Experts of a small language model: 632M tokens.
Below are experts of layer 6 (counted from 0) of a mixture-of-experts language model. Rows are named router (the router's row for the expert), gate (a neuron's input weights, with its number), up (a neuron's input weights, with its number), down (a neuron's output weights, with its number) and show model dimensions 0-95. Each number is 500 + 50 x the weight over its row's rms, rounded and kept within 0 to 999. Numbers have three digits each.
Before each expert's rows: "comes before" lists some tokens at least twice as common just after its tokens as in all text; "comes after" lists some tokens at least twice as common just before its tokens as in all text. This comes from a sample of Wikipedia text that the model never trained on. Tokens count by the router's weight.

# expert 53
comes before: " ", " |", " |\n", ";", "%", " \""
comes after: " ", ".", "–", "%", "19", "1"
router:421546544553442427486535551403470521432548428470421503472542526531531554453551556481488452486544566428468574444469525511565456472498445561555564525457399509521562498493479494541437452416487530518439599568486507567476478510519537513528583502579580440519478432458506514569568519468573460531
gate2:563449494553555563532514537491537541440436423477536510491476542445549471469444437476538512541508519428544474469553483471466466539438482470419554409523616490556466447441455454549518511477497505436540483457484495525451514454461472514369562439479457526464465478539428518456458485520431490571
up2:549441518500555449496563452561561576424437517601517496493446549527502499402459555474500490389478535536518500461530449555519443447439472404453508539444497596507448542477465452527560415521538533439409529509585538412465544444405487470524520595403491552403510499509462506460585456522527515485
down2:503468485479527509546475421411483621435464503423534532553461518384533499593544503488537555437552427514446608586473572474521534531585531504546534497466574458505446521576561388486449502552580508477493590448482487543445450387457501515454535474498515538501513547499429512602438454498538559500
gate3:490537520558521562541492579563555642524490532498536523495495527419456428473447417489515548565381500501587383493482493568521441495441516435482476435475558477449565434475497528537554539568367549494538481482567519468464504523551540526482403445439466625517407485411520531505446415581458429478
up3:480477528567448529473549543479579505497531497582511519502466470549550480504462512543590531538519566564413577546430546513491575544516540455494548480505612489615510574517534536444471490524520438504528483526523482398473522515584528456454419435481514469514581541493581460400631468542531411556
down3:433557426509534521478576432487636517548460527475512591618515433546470495473597572424417550543494519525602554525504531527500554459467535537496535474544562488470402575480525537524527476575397504440504454558429450514451552559475477430547498493404453532467505470577488465492512500482443596524
gate4:503470524434545515507451492507587470487481622437481449510444525445471462540486437527506570452521486531566455350480452442499504473490436519515454481558442451596564517454573484511603437603451481496483504466423521470534461418540521505448501534437496563575379632525428552466475530545390493464
up4:464500519480452543497475436506459522433475462460513441442540590510466472401590446481446489561403546485427442452489483549533486450501528560470475576434428549519465507453434414471514522553414456467467547529557525440455600402532506485588561472518463531560486505616512579476455441516423466466
down4:463458520440469493473480392534516541500516465529453464398556507426608493496470466545564559515581544518451465521559532555687529551495468503504487451490563473579456521480464570453489564490559485393430514555479470478509516507545516553434478402548456470470502454501591504481555441539573505473
gate5:458489557458415570475504413516465489551553622583535477514602473486417512590462446512475504553430479518532502511543506459564496518397582538482464464495578494421581532402483478497465467547456485509511478505436482427560498412604487473464501478490509528517437516589367519507479473567406518541
up5:554445492510407503458568429526535506481585458545582534512476552533515512467539414385449523524456523647471546407502513618511538487424531402497507426499528487578494459468553390524499422520460373577460474471503408520527495467469492604479499505466438552515505419480541507474487556497538509494
down5:495522499494511497600448436458485508510497501467523549545486613523536533554478550565550536555522605533570499498473542479559480460483518560455527580472491582602580503475468454527526587531470571504434494467429546380588474432483456485457560523494556528524518436567448526490414501530487522498
gate6:444476553526470583428484518540481506463488605546578432523499534551519491454463482489406555477487380474585444591577455416417500489457567488530486456400563470501436449483525531422504446512489572426482586545504521396470533550528497458533461570516317449463488499506511486398489484569557533458
up6:526578562526511503532429457557421524548497527531551535510440556508464524478492408555549526448593472496417515589455415500444436472467462624477472527476590516566499429565524529501497442554434532499425496421486455597486472528511504500447562515584457357599526486504507485460452562515499516483
down6:459524476506473524494518495494561586409587546472556426651531494495483539456460477463463547478571549544504483487500454475586528485554476552508501523524534528538494527626546525528477525573549460477560424474529539454465483511620499519538470436471489538415477520566508549569509443521480509523
gate7:513543518457506522531529470591533464474519474393465498503497485541535521537619480514561460462524418526537454465513546468467472458480456512577439429538525383446519441527485490555540523515475506539506549513522428472524576467397445551578437507389485614533473593511479509573453537460443552454
up7:463569515536488635405442370417561440420599487449542540487492578504524451548564507467527526460585473461460559509513439486461467566506478477556498598499508499513513547426544520441482489581467456503486486528494529552499434488514522506453484516476451439450437546511431520644567490534538497513
down7:539485422513515439514484468577498490496494557516502576470473531490631523463467517536571579560448479514566530502537499532434493573457513515462547471503475439522442483619554504472546527443426491439471439603475532565481502559468591496552494493543517458575542443487489493532502494440449529524
gate8:475477486585499517517556467535518558439395568516563486535590554421437386495501395487522503474472435544516506412568422432464468434609468473506498578464525475539463466419489491468547516550570533545535466499550535450528435508552535482509411424456504517506510469558527447493451518511461547564
up8:518536504520620493414487587516473481479474585388427558493472478476537418460514487638509525580522506542507535493457457506538444502577517488436547466479464556442537475483474351509547529505458499545501575457499486597456526515480502484403541579410463526574528568468464496463446523433459619444
down8:531501495488396466517459452485480556465530437540485599429554548463485406486434465518522489455528441522573526441518473501568506518465580507549472445529552476496457466431417468501525411492449519507605541484516541539421428434542515527423540564497463553491470493581564488549441510469591470549
gate9:479398518573532517543500554589437469483568595511509465588479489500472504413416474489450402545489553488557505534530462537431537479532538456422481482518484497566547532426384505505492510487435469487588414514525443404457540471444474541490587515497454513483575480568438561546469516542539498459
up9:413381458582492498454484434499498658454466507552485451489361460423462475428542441511531518413440432480532554532481458560470500527458555540559495521482532522559546448510523491571459512509471464366571473550520517440535579472619491495504513503546499536457472485530481501502590555513524530486
down9:475503581449560535452441483498470531448352583428579518562440473416516454471481535568517503486491501517543551509553500461529490519431442473462439483524526527475386498576563531602507442564615421563470490646601391534512545523468501498506516466470468565446448520590425490478450581499518504476
gate10:527462429573492520571481567553505460487586511479514485472463483501534449475550489553416573545430498424562458514545503433416461634515568497477392543522547460440455480609456530529539480542490425489469334414539442431496445498480352419495495521479554456429513488433434562450452553502563519588
up10:558553507446481575411455446529472444459466474542531521521523451529523561468520464425495501568497539428548457569428570484522469393429494600514558559486580464466586519463441513464473420495476509448512496466480465554507591493520508552479415574492442479462538500530555503518473558564519506556
down10:588473489573396534467454538526486467583619455446521509563506594511564559513541422555574484484514487472414502499467517517491479445542553489573533519550553410478557529555498515541543432479487487523520396594484463595554429492507416529514518467524531422434491531499464502488480472422521426581
gate11:550527570565422462462530436552494540537494463609554544523544468504462564659462454472547475442531408513467434532499434568439438547461485393504490542545562595473479523468598513436599549389469434531459486485582402387448444606465515549514489494521487458444480466490407591477489580491429486462
up11:443478533508495574541597459468506508536485407561521469547510368506442528518472488571522501449583532586453461404490512525490454559604441523548545468511555475446512475431521434381466485496521527510548496473571472462474554629500410497444527479553490498450539500564445504587513515494481553476
down11:510416544489448553565523511553418508542479587540553488487473477527478449520522412528450475470508396547508489446545443469439520488469449582591569564440526572444441568453470454499518419485581498496484529519490478575459551536532596542477586528505519577515510635619449576531478419474452554608
gate12:493572516501596533593399504511603432499512570559419518545439529427589522490516557468545527392506512528537495506525417464465463574508497559509466569484509422497539523451579521428577531506604454564547538468577447445534556489549530572535476458450560426491525480455431577516525466524422573541
up12:460437507494481439506482441497509549526463546539475438576530521445519534436538501546416534446559476451528517474552375399559490488506488508477553416568449508563486429429555525582557510570591617430561509546448459464458503477466419530530565516554500462516476467542439471473376510458533450524
down12:482537540417558526543625495599469535451397546549518556574500518521433583556517476435467408403511467624463458464474452456556488516487432573582393510510519473450557469460627492455589479489509521468567510544484539447445513569428397506505467463417478494474467522436469542491555606552552463494
gate13:495527441396484467558461453523552446397430495581494534459447519554589475467430497443468469587488512505502533444502605560536478541433474498585486618501617437495505444516601507505525495442455525451552506475447473547457496408566612582524465492461405450517476475539505554490483488534487490489
up13:468495491543493484520491516529502588527495462369499427519469504458454546430491452579508469514549545498517568350528542474423449425477506503470486331427486416454456524541545567468601542436540563523531417539466514476496410487539582505440464500496500504522529479435476611490435572452396533481
down13:550515484532530452482469503385492478463516483568485612530516470548489472416527564513392559501552582553455415485512518441495492450522426408557569472441616592464539449480568474487584478516523465423494496510538434486557495497506442382424473497427512467540460510502402443454503578426386480455
gate14:603542516500524599424501489535498482609487561438554500495527546521552516472478490471512568418478488589566441535534485413456429528518604505474409539465593468578422325509494428527469509509499487513490445525509484462537502474521437528411488466512456413456478546508496499470484453425519437585
up14:515387505549544543516408451432457568519474410501466481429509548552428478454445542561443549537574524408497511484482513556527481352456456529528514493440531543457522440500497446584541492446531578437530570502516555495395515510406449451490449495411459433501541623525501433423503483507526484498
down14:525454537502476627469605447528465508548442418495510581481569453446500473524605474504504500523489520447559477478433583463451540455575500452538431441543487562529512418493586521476591421484489518445527604525495457512422459571428492542537420511439480495446390468498543445510489480481495556514
gate15:440534513477549539581561547576491448573508500554500537524548449589393503430486467573629582574497447484476486445551547478486578533465545384534493556499567444496512441456470544459522457508465524492530599521515543447537488488520414501501536461451467511575481511561451378486413568456429481424
up15:513390598468508510439528533503501523499488506473496491560375481509552490553549506440406521550538538508552546543486527453447474475503535550410431468497484509503492634488412586450477486496510473454449487530534593429459535606499506559487474469505568459433562517471436485473477454647471449565
down15:566501425494585577478478497451553520474551467452434487481464413499569485497456569420408530630461572507462462532423552607528463507535479615500388568497456471527485473511436562510509493494538503456449483575546439487511433518477491559494539518568509518537505472583559626512459563536527479425
gate16:560452527492509525507446489553495513468533466481545439493493512476617487625533496471479607490601466542493474504530527461494502491425512515325508439594522591448451495390483520482480468494497429453575575562559473415519560590420473425497452483452416494561526599465523429488446481465462415507
up16:571437469523557477381450532447641470461517381485507528414527521443493481491545508556549485491498495595435455499412617447517563530512434500460482546440589485438505523479452485500465413466461426448469481574474436521566392496524450587449472475477431453516548526548510494524535441448479571462
down16:461471444516498447537539499494523479494515530449570498424455435459401571485568398449529509478375429529513534505591563482499547456459443435480517572426475516468511527430454526575563511499400518612446482500389533433610386554436481524537519551496522522485534532586419554476538524504519522464
gate17:464473522506548529426450494527508529525431496468636538469577485443549435485543483535460483534509556531589428440523435521467506558535458551498556580507520483500547519509507501506507421483517512490538490517427548455530578417492494502533402522360519451500493526566460511474498477491392466522
up17:443538425472439571392502421528457525482536459505455548494531365435533540490576510414530503487571413472565532479499475419428496588566528507535475471577512473605535532606436553518458391439463494550456587486542480473500477374495471479532418475530515450521452484518348524484489436472418484466
down17:493498561549537509404432394410606505591524519532510585507522521497505525525446519553445485550527398466458561511548502530459507432489430408503514524541512526557540518520548511558505516449545531520527456495490488566546505446546483569420545456519424562486519550535602456439407505529566497444
gate18:548583523509480490428517480549549518511491451509476545510477475444526401526453535622507565401415534508485491558607501420419424556529524463395544504615567543495500488530462474546490519510421466461441488562499540519457522481451491520505543498562464525558497507577464468557462477501480542542
up18:575514546505436475477510524405427517532452517554403422449542420463521461509535486539476586487408496561458500411584590466419496594468487585564503543435557481572487539463504487464464461466495409513455485473477541502542568569454505520506510440521432504541604496497585519511564498479410462547
down18:438508409518537467627621443560528486517576545472515593519464550473530410604533581518558571438507482525492499462481472516475453529543516547456430475528488530442469478511507508497548494500497546487581464523476474481517508581486558482437559499398528567510500550578541493415486468491467430538
gate19:541480503496448481412453430450629445522518445594560432562468430441487451453513475481545482419476434501531441530479553576484522471531527504455390471488500491521470478556491490575531498439462517571535416572502567487536554481388494504480537510521430527441485545353519519494519416500412578618
up19:557455531491503470540572523512560511390503410482429494482483435536489437475520436506493516452514477553524532507476407503504524526548583541506418616545586553497487511522441491492360480425440479532500525511564527510546394548555522469482485494490488438580502445503543481474457484529553506473
down19:541520493544579520450427525537568511419496434559538531428542543505489550494561471491552463590528469478547509505489475568468479466458458571513599537458471495561433585434439607501563502508475444470504591607471523581521522486440521566450502539457504431588505459478487565587427441576478451436
gate20:491569540513508565543481543514534431519473433538429535484570494510511513459495432495513441547564475493566507575460553580446488551538460457591484568606501582575570453416554559508515446529518499457610425539511483492593527522443571522534469563543584474557493504539486517525421484580399464551
up20:505518570535529490601549488446456545540417493516517505477509475516451567458527534347565473515510463429567472573480646515466509427484490497506492528473567526583526491451515423511505560523516537535516481516517541479460420448572562456388528503496479500529519587552523553533501497499443524543
down20:543468463454547427488503525454478499556545524457508408515476407515533537558422491466509552398467508475540508580416511537475539491504547544445490524454471499495498507591434510494506520534544615557367502455491459553522487526588496647551393453396590418502533592417511487539385529493519541517
gate21:548506500469549515553475440561560474522456633551548501532534581566517468579490464523576434479460467503463497505428466466438427505517521540449497555606537547415517495505508476443451527511471522504511487523526548547503516546462583533387454335506484598444448558561434566537439605501454457515
up21:554520527533446415466474536502537633479392525430459447447370569439516496496509459550519475587551420546495436475440544446583441452490500608501538526499595464547442442480577515536493469522484532414533421488514551585548572515497502481488466510517455437542591503532573479461467543501526555536
down21:563514505441437456426489441522500461475492560532494564488410474615479400457565401479472498520478539522554485508444501533474558529453505470420397485529550533491531564463462558491574551528548584489572614511400422574533443507468522482521458475544564483444483537464444495510512527565470535498
gate22:497543441459441522491450442512501423478557522525463408535552512475645485472543425458476518520497447462543498638582477464473575512611545510474459507503500451442477455435474469529539396541523458475529500485557504388525515471474518471417397483543395481503429538520410522524507510530451569472
up22:454606428466478551511530505545446517579588507522424499571463584355475510447489576595556401477448435556528435468523538507450464519450501490541495562473514454570509517552496448516517541497438496531538455457444411449371505566519496455425557537545471580494538497432523421439477480589512538579
down22:504508483600520519457438486459427523539664563555439568382570500449563531569550391527435538585405578487543460469486441520460567466493531559428524445550455532536511446513478445339452483517541440560554530512565533532422576465533440513495461465478464438482576473469441539527490525486454429529
gate23:522528532507520518457573561505524489531524483533571476510534537557541497444384522452519459511490474488432470528502605530426576477458491387457387559542667527476487476534490513484415521541510510473553548494444469463499532549409527567574435528444561496487485472520542496445540412566486558478
up23:429523472445548441485470572497547515541434511519481565441448437404473523503386504481540546522489481584484430549502539448441443500552510456453472525493421470429453497521502546467462488549528483531448485511491476504607442461448543472497612523470491465499405519505464517523456560500434483531
down23:520517510520488375474527522472474563493461548507458562585503488528422500537579520579557562493423391398481442478475541488510462416490405569534505557534547465479458512461463526413537511528492474530566485543488484498636513439433472520538426515558493435533463484499424576446481491442551422395
gate24:565488469458450542493447509466548466545478522497632532420425548477465436524537538465557463466556534464562490469475495498523468533518537478394576563501625490447470440528524503457481490438469506432496493658477453539484457473431561440394507581434492435499524474576502435578560490497419491519
up24:478475523524506541543555466502560482524473551521540324475471553520452428510558476472443448545526550575407532418491408587482499536475521492512470552507428525429523553472559494488447550458352482593457447467512447461602541453514467475446527518474433417506441444525517495557413464477491513531
down24:539449461545506569438518541519472554396440508483495499546528427564554544481416533499401494483524517508492437529509500440570575488475541583527502456601530454551456514499535505547571453542577532413391521506507477530482511499553608499454544491479547426631605523516454423489578443394542412452
gate25:456472513512404506467474478478464486423471555545509398522466510443530520480537425471515512491548488521413479548511453531536545446504624429509479485506542436427580390547442435588469422409498534487539464491509519476448492561475493519553419532471427511525406536548537511443483480516546429497
up25:532483434608538456564574491386550503552434599516523532491558544583531557501488540508494539478531535560473450479464514502559552407504539480474528443530531529509531433484443454415517435499503557506553385582534448552551509469570526501562439624563407532497598401521479542578482469510600546507
down25:516469400451494510473569504478448460393497466494424507559525516492426630434495540418552557385516479644519551524579450554380522505438494443447516605413479512488527441450503520486502538489561586601579514551499445476479463547499521564559522603496529428524521501508445492567459553559444489551
gate26:561445518545511530557468524602574570446477512539529556501444486592472468562483528581490476511476441530504522486521447517508482520469466518496539490521527468526425482531491496401558476563446520508561449516473396483502517499558561480456530479529492537463410548562505542458610539600568479379
up26:450532623467490499529501516461450564555526430464557537496547503462501568586482460484587584497482510512428476489517452505484476561452499492446468479545617535440491519520600528550461532489440563479449570575513485599589434578468608519574550524523493450472475536498523432505430536500530469525
down26:511556463546444505535516497481492576458500492508376539444439504470617456567544468470576469451505537595569550487487523545450519400467420554565506524508473540512524523561461465496459488500448435589525485423527587506500554575502470503510555468538491607522509528598556511526474472580456457522
gate27:467403496468424487449456536516501468560486484481477512533476578515414494509497475440582462499526462390579436466515500391503399468389491453485487486521623549527566435485439555426467498607536496468547499520512396451435402476444490467403459522465582508472510518481460411557475555503389434491
up27:483529592569554544514445449412489557531572502568537525511454476430552413518437473543536635458549440504443484574557585489448593566576570447494587581462479448488553516433496611497570529528418493524513541448469553541521456441571588458493517574522498474506553507483483594444496408494473546541
down27:485611496455513405484480477512559565602509480496557413533501479488521408568536442478442565522574508525505506596415580500472452451478591495498584502560517482486500453526494498517420441490499529527537449488503535518475558622443534491513442471507560589501467561573619554471459505503540485499
gate28:575542575495503451523452485431492509483479559544524393561477550479490404483492536529589499502422473511467469469465491540405502553511560505445517516470500598539462449460520473487548491527458489505488460350484459535473488481495481439515486523492444567488468499562577556427429378435399496554
up28:484456489523518489522411482454486461513485546516468442451649505463434455508504462459477625454426512622370452457533448537580510553505463552537458489484555442518531426473486390415405586533518513444533496580444456489495529509496417507496473460560601468466472550604552509505452456475482481454
down28:549440496472501588489564470499488473409510514529482505481503601483490568413433432439530499430481444557522573467469510526571505493501423553473522562512489509425496532433487488546559518543512516544412551431495537551351424636437539469497499540489565568496465507530446441379384443434469518506
gate29:485463433446507475474471549554448524516471532471532453555484545481504492455430420468544484576578499458556470465489592538432534495492477412467493484496661482521457385539422559552528508541394490396552524532411440460569503579446473530515444423537521401539587515570543479517388478493529527497
up29:418488561512532495479504568450500450456541457545477541522431551390516418521481532484527547547521457492459556423534469446441495546451511439491520462601578476519438506492619494535503467425595508563459537518500495440562429456469475465505473501447591511456555500549387439543548491502490508599
down29:557579462411370523492588420517549537431499529469490483597520437483449524506515537487592487563535462528454475366543484493439459505439530455321642577490466493516544425511509497480503534529486506458510552509500547487478540445554481561561372544500490507531562460536480549487531504501508494554
gate30:500482496518542545501517536546547556539475534505562586475541436466438470509492507510590553447488435600514463388469547582465545515458497516516437526451570540463435457564384624497494431553487537469550447551579457478448441480457394518529516425485457441450503560510505460455491481561471579533
up30:529442521590453502508466455476507450520431596490606582503557502522472469521522517532487460526438523486476523529467529568453582487519470460460503477426489479429506552617436480415510514433446426511524607563499509549411446437579507514489497414492498471579493499458590481419465458440551579552
down30:455494564561503523475533510470504481466461439449449481442553561616535513474468399466398463545582464431557538475515494490468499555571553431501526506435505552464509505526456432463499575396631586558603568523472478425502558463525504449506568523535526563441645538493523401621501525512525457450
gate31:653467543532504498466486617469497481460418571443486537443511475496455468470452496467495534612573441496476419525497557529534465586457525450565484520506548479505529457520437567461481523577526612446495451504531456544462554515458454438500444501504526472525519536575511461464489420456527463526
up31:566456533522453472452558486426483519518532579467511468512491491510537567504479544519564539524468521488471515438543599490488545475535523449447525583514468455601480516515515422509540464452434444492458449530603478547491533507505535529543431452483505495532537448525379434527475532540496549478
down31:558498441494536482542530537443461420513468448454507550529485507565565513426450524520557506507505507508566451598489448484528428458499480566483486482439376560603523512539492562539519492581563433563498504468490475474508483418478457511470496550489474573541615522426492477482529539500509488474
gate32:457420508470590544498492536538538459587565591537520527602423490464528497542480490453506515546491478517507475539506460476496642489521634407444577567485426475387553553455565560526550417435470526545538423458459506514520536481450586514481508558465471509495371511538512483537459512511398457521
up32:481543467472555422501450505490462479461507509484504588531473517498557502425480562471544489508502533472560504510442446464431570505528391557529505477523375558408511500534533481426457387554490431540538502460458513430547517499520574422538604506508411527445384574551454547490524543548448517510
down32:581488512513521415567558489605476504583595504436535519509486438450518489482488497488525455420471495539440454379549512551458438567443471468462527520535459452372479491501473471593494460495546490440504394495495471539497461537400571389390600519475570550508474528499472501495488497523647534474
gate33:487537506457582580429483423532480486505504436535425501428520531587534409462575475565519588455610473520409427485533467494563473492426623576477536562495488490439532513492579559455534412534431487451535448464391524587578518548459448487509459524529492562538444572554528518557537526430432551467
up33:561486530448448447546458512464524393494492528571408562555523479454554485567559463531562487467544489519556393477521490423585525530524509544541481576580529367456526520515512500519442565522482520549489511471476491541459530577471603543458449459598570427524539495582500521460485504555458497501
down33:510488444464452512553494478468499528532523508527444412451540406439533448439560611531501506407439509527464545493526453530557520455462502537502530563482483564523553448523480594489463575524587524533476568537482474469458491568539501541467563533556539665403513529498540599419508458423614538568
gate34:513478414531535515584559543601518542547508495480586445521542422484491416496506535531583484401544537448596453464502468527505477512582510438496548511568504491496497480487484619587522521519620597531573540482490477354528416524509476523540451528499430519501542500536468515516484504400519527446
up34:466510516445581420477572449477491479371467491535361474512542526571492470471469453511550479466475515515531466521498471492447422543413509546541474446517464525521570460518514509551452516432448428521455581534501506529515529518522474515571556507424458523521492465482520438554443501531468506443
down34:422423482518543514490455555551500508451549446482545578521613545510419476510505418501490450471488475523492462485426440493485455500544590515496551520561491483561518539500407417514461522497532469451555503512544399511522381554499446476486437462501473485463571475503584475521526488514453472527
gate35:532496513539581551516508551571473501512474510523497546523529539512478426577458519496553491449484468420511473532540532535551572506474468470484458496545512552529451443428487471505457579441513471464499471431444543535587547504368547489530369568503495498401614506519483467485401584478402441583
up35:434541517533486424549520440550503508459483421470467482508484445494482471564595557502505592456546642449483516519493491541493560522467510562455389474457423445395552513477573557481505457563491449515540580396510582448362565539401540473546491457454493523487475394441418494489503630520541509497
down35:544513501517492628568574466538466551513508551543525490510515530468478514552434522545513431469456465566464574522480503513499529546475584446555420427542457559486584376511456427392516494517511395474617523513431470461497479540517408551478523474496481535484513578525426487536473408514537523440
gate36:524474529427419520489483415535489536514548470473432459553550535430406428558454513576591545382493495527516456550497496433531451448503436449504522493570544557561600471472566491506470479556425466401501456536503480574538477501483505477470567469510482570565585468536374384494494569450493548528
up36:497597507482531552502449516531463486448465518522505519556451505555588524500455551492467561528473612436505447398537467501448527485487443445539455372512456506474514496519510537574472475568480455451482587425462518443387552631515498531531578490499607384471553511538473506503562503519446494449
down36:567472540489469490501559428573526485543527507480567425582548481438450457460538460515516510453537501547574503466521485533461433543495496490540400487521449481515431494474548445490377429462605539521566460453578478527512511499509460513460502565516495461427554513465444419528504548526565529501
gate37:572437588506386501486557519571544454567511436495502550463570546403566490550586563552482525520430452547515488531556449551562435495538488468463455480554491424438451525428485475540638505509567505513480519482535454473567483573471544413498493499461488528559539558487442478462497513417416582448
up37:456575534523515519408469572569476510504484542486531420588481450494447582466451566434540495516524558428481468489467493465427484539512525400472483553538540401540557394521629469589493443491457515558477427503565516526479438460453426534627461447457592453466459443542420468454518518492509484567
down37:522578550513573481547473433515488474500503533544422489499514526436566486549514503455532494512503456612491506474505558652523630452480457532426460424477527517500482547483525523594534471530504521495509459432520454529459492499517564504473476410484514622480453463487489403465553537535512510454
gate38:573475427523572487443465526567518410462429536451453441516482580468499493566535420464519510537462506522505385609532519562460545494435482543508442522454543545493551454564507526580573480557544512546453532472470525499577529459467404597472480471529568519474495599532499566501395527422424507483
up38:469467460474479518473526512511468519560495517569495503591563509493597555420477387502473417457481587448579461585587507507559465434467490550577449543496522534442483478494491472526552515500524493481453532458565511417485448506499546481499406497488512495443391446486520583506501409470569439461
down38:505525488469483505502516432429475407523469598641518550483528539539511546492499559493473521474491486498489538580581528512471458450468481461532454538520480513455370501478499526584446417448474448463544610589575473376507508514545511406536454556541533595455448476479462632502453511580534519466
gate39:582505441537528498449460501542501515469454513489531512512569537427503501479484463449533495505491479494530461506447401465581520514444543439517418470464645587435578508549531554520603487524439489491553470489398439460387443468504408538491447463351520496417578513535403494440431561648501520433
up39:453426449457539391541562582574517497543506490488589492471501560462529559591500529448517531581550508636583496500478519391482530521488464562516513533499458388472506571591516525507570517512487500462568513515496549467566628518525555481455500508608507458463441533453546510565398524412589483557
down39:509524568541540524431493396500482468471569532486522429530541545538568478489385430489494559536523514483477388451491451518463479489506438606596350536626563439453460523501516458472572500480478497504570508465507564505492460597450463495456533510506468493483542453461496487499540503604507471436
gate40:472558511477571586463472523503526445561505457433506533663431476526432460528469553494518552503535507491465474573543453494547529452524511529518497570504521537491550509550504489485519540465540566468434492464553372457509489505521462411513505560536509475512495464492449400450460591547454482545
up40:497465439463393447473422511572410494491601438488559477518545480526380602468428396567457474471436430536551449476497502464486485458479477576488602489506481448455471563498436500564547428560495518445585438504481537484492473569558529458448542564489423558489508525461459475484540537415472510542
down40:540506442477537524515495447553523535550599551522412522534535508484546505466528539501461495453455546551597511585595440480589554500455480486596442602440509442485543419498491489544501514475551565528606464518577415522455552490497448422566525491497415480490482521420472522545515509563435448424
gate41:504586499519530457465470553529514566499421480459602436555429493484512481501448498406518518560455535543595495528501504517450584465430509544446519410514570470585482437547569428582529542536479589450505437543461529443549453555568549512549549443550513456479457433461467449480462522493350572469
up41:409540485442497513575526459445450515539550439580522459550506571540444534449427502491502514450535520533527525583503567482538586500533416520563498489424420550468545447509414472538511505515417484454496505466494529524520553499537416416453548510568506404503531580443563552429539493508438451464
down41:573484432495481437478640432580502478433456524586454506465531460453508499519621410616457496569483530513536444483443550513498437536531493458450512481461446526529532557547487442510507495473584596447547427546558428546462546453569514575513485531505425567466496541536510539495527536489546454513
gate42:498505484497557450442502472559467447609488367543491405577473527553412479454458519514495582498516551377487494482504468515400506447537551470482469556522451534523606491536535556489518431529598467511459453569509545564541584465442476436511439530470547465443446559606482492498446445390503476477
up42:533555522487462606477536467598546497596614487426473515473438501421584573534494500461445466428501555411576471545617518558486524483392488492503470497453460456604458500506538513527471554507450453531459456471393499543555535443490525493404528692507502542463443474498550539487583533415422430532
down42:494471549593499472565508471555551499509543492439491500557513455490473386598492498493495461460574488525511541549472543515475497662462581453502430407499530467496440454510547552480387506495483563477479546501511478513481534500455484549477458488493560593559522481455525502424566548498525507511
gate43:554457500534504517501502393557556521508498545486505485494508493464480519408517446506530517406509515478454554567470470437458604469565517446487475485441505545519472522541491493515580600421483449450608487558473475448509572497599462508508450617377469452531454488443473564482573507463430601536
up43:502588516575405559544556612594482495473524540499509465462512550533455457456419532533535528512541465499482458515587537575573488483423513545537483511480426519479430419518500511467511452505491496510489495486636512549431486472493411485561603403489501485480450533471542530456482511472504498462
down43:578518461452437571447418555469509461436525467597435455488557459508506493515447484478489454484554520510552551538402566608536455487453425454532531505466473487523514434501469522601585530556544469597505483525519474545444480469568558482473484487537591508521450559543447495540540494507526528563
gate44:499502562522565565496562530541505531470525499508442462533451523468496533477544475479521512478454463453564530578411448361504569451537464498561550550554465636580516524481564451471482514573392507470481544481556475511585542484533515443455502515465431553571473489470546502506441529518370483434
up44:472531500526444539545462528571401543448614490464513438442494401507530485481470454427516525514448454530537470539443444487471483427472436586505501388519475465457516562501519589482584422532529475400517476537522499503454486505463515456532441515544639576523440524482475543437540469534494402506
down44:460508522550565531502499481440470422481497505398462463498432448482470451516614470625488504560530558521581446562520441549433525512489490512507419524470489510484463448517489525568516443626500507543460487437530524471499479492591426522509411516558547498467527450499516537398449436503509538579
gate45:474401553519543499472460552579493559457458528494555470529509506431507504418525463500488548482500458571545495490506515564487552478483598563499453455459548469527494363536697535412497490426440557459495540511520538449461504459544488503446482532446487486422446516507477485488390544545587343464
up45:494507529463514548512546503467477439516486623445478470437438461453514453543494463467498703493576563456518486435438469500463526402468458416470593462554458557482512531531498537552477449486539549484458584473389526457546364481509456452485516518529450581440494502522473506524498570505487477588
down45:542475608429433540562523530472523536573402557461479546504503511423439541511422540552618529463445486465471558498446459507423525499533460527462447476524538439478487425485522454524548454542516521458499541511454460453505592535435503474454510424488448461568506473555451427499445554501631506612
gate46:531534524406638540487398540549526523454515412448620446588437486571477434661516529448539575553499453531501428504517491486446438533507506502501478582579480609503554558490537526486509463480554473521500468514455410486544483519579466466507448478369476431506491461468441502500410496560490411483
up46:465464501459479466535517550533472494574549490403601410490485564557514492442550460446489558375528536596594438477469485496507510382457556580524485463519455379463473512438570550527485544452542546467524557485505487515508453534575427422530446515540426492495498417418538540552429477522432474544
down46:484494506466558498575493485496391509529573563525470525488495590504526466501566555589417551497438484554516535484439481538378491463544526523481523539558486479459548546481525499456488457558472522532562478470533404469474480447474483504465441513474490500480462532467496489477450434519495440569
gate47:470410537487531497615466520610494508456533505497519570501438518540540514569483433566554507415539542508483426546405402547461537494488429444471487560489422523489460463455464516449499490512480430473522435485369436525543478492473469429416512424421464536479586417417411553486426402550494479531
up47:551516514515523455530425500558550434416501530491603563496552560601455530502448540504586504428477477403554489486523472547480539471558375476484460559500524532560435532467559501464450607500557447442412523549416482498508503468580527436530444531484427504514515429450478505489472475493508514494
down47:454434417488637456520437442585474568513477524434421470485527490436560483523538465502438403503533430538554536549428563507510568427523497470448528507533539543596461461572459525524520444492479493508496459491495501514555387535532377471461520620479480498549415554492486482518536434456428494492
gate48:376464411519547498510504494569456484477452475512472414588599491506492466531506464454483464521501561528493528446556409461457484486540566586464444504558603523599468505498463531536520579535434497453505380473531478548581552479487540480440413503381381494492483453537452460400457434528450485470
up48:484458514429529662472465380473536547577488478453549542512593515564615467431429471534472469642522466411530407465500522550487491425525490471543499531474451488467463543450566293538512585539507512502463522478491600491513467489497500507454518542468613520551539419505523488488480471457479520566
down48:484604498445485607529485565516433537605524427527453454519551480481450469451507584582447601431588401424531530477535499557549560548557502447452486568497466498526422422523511466538509399510433482470519443512517444466492534460532601487536450540537504498459404489454400458549542541561460523444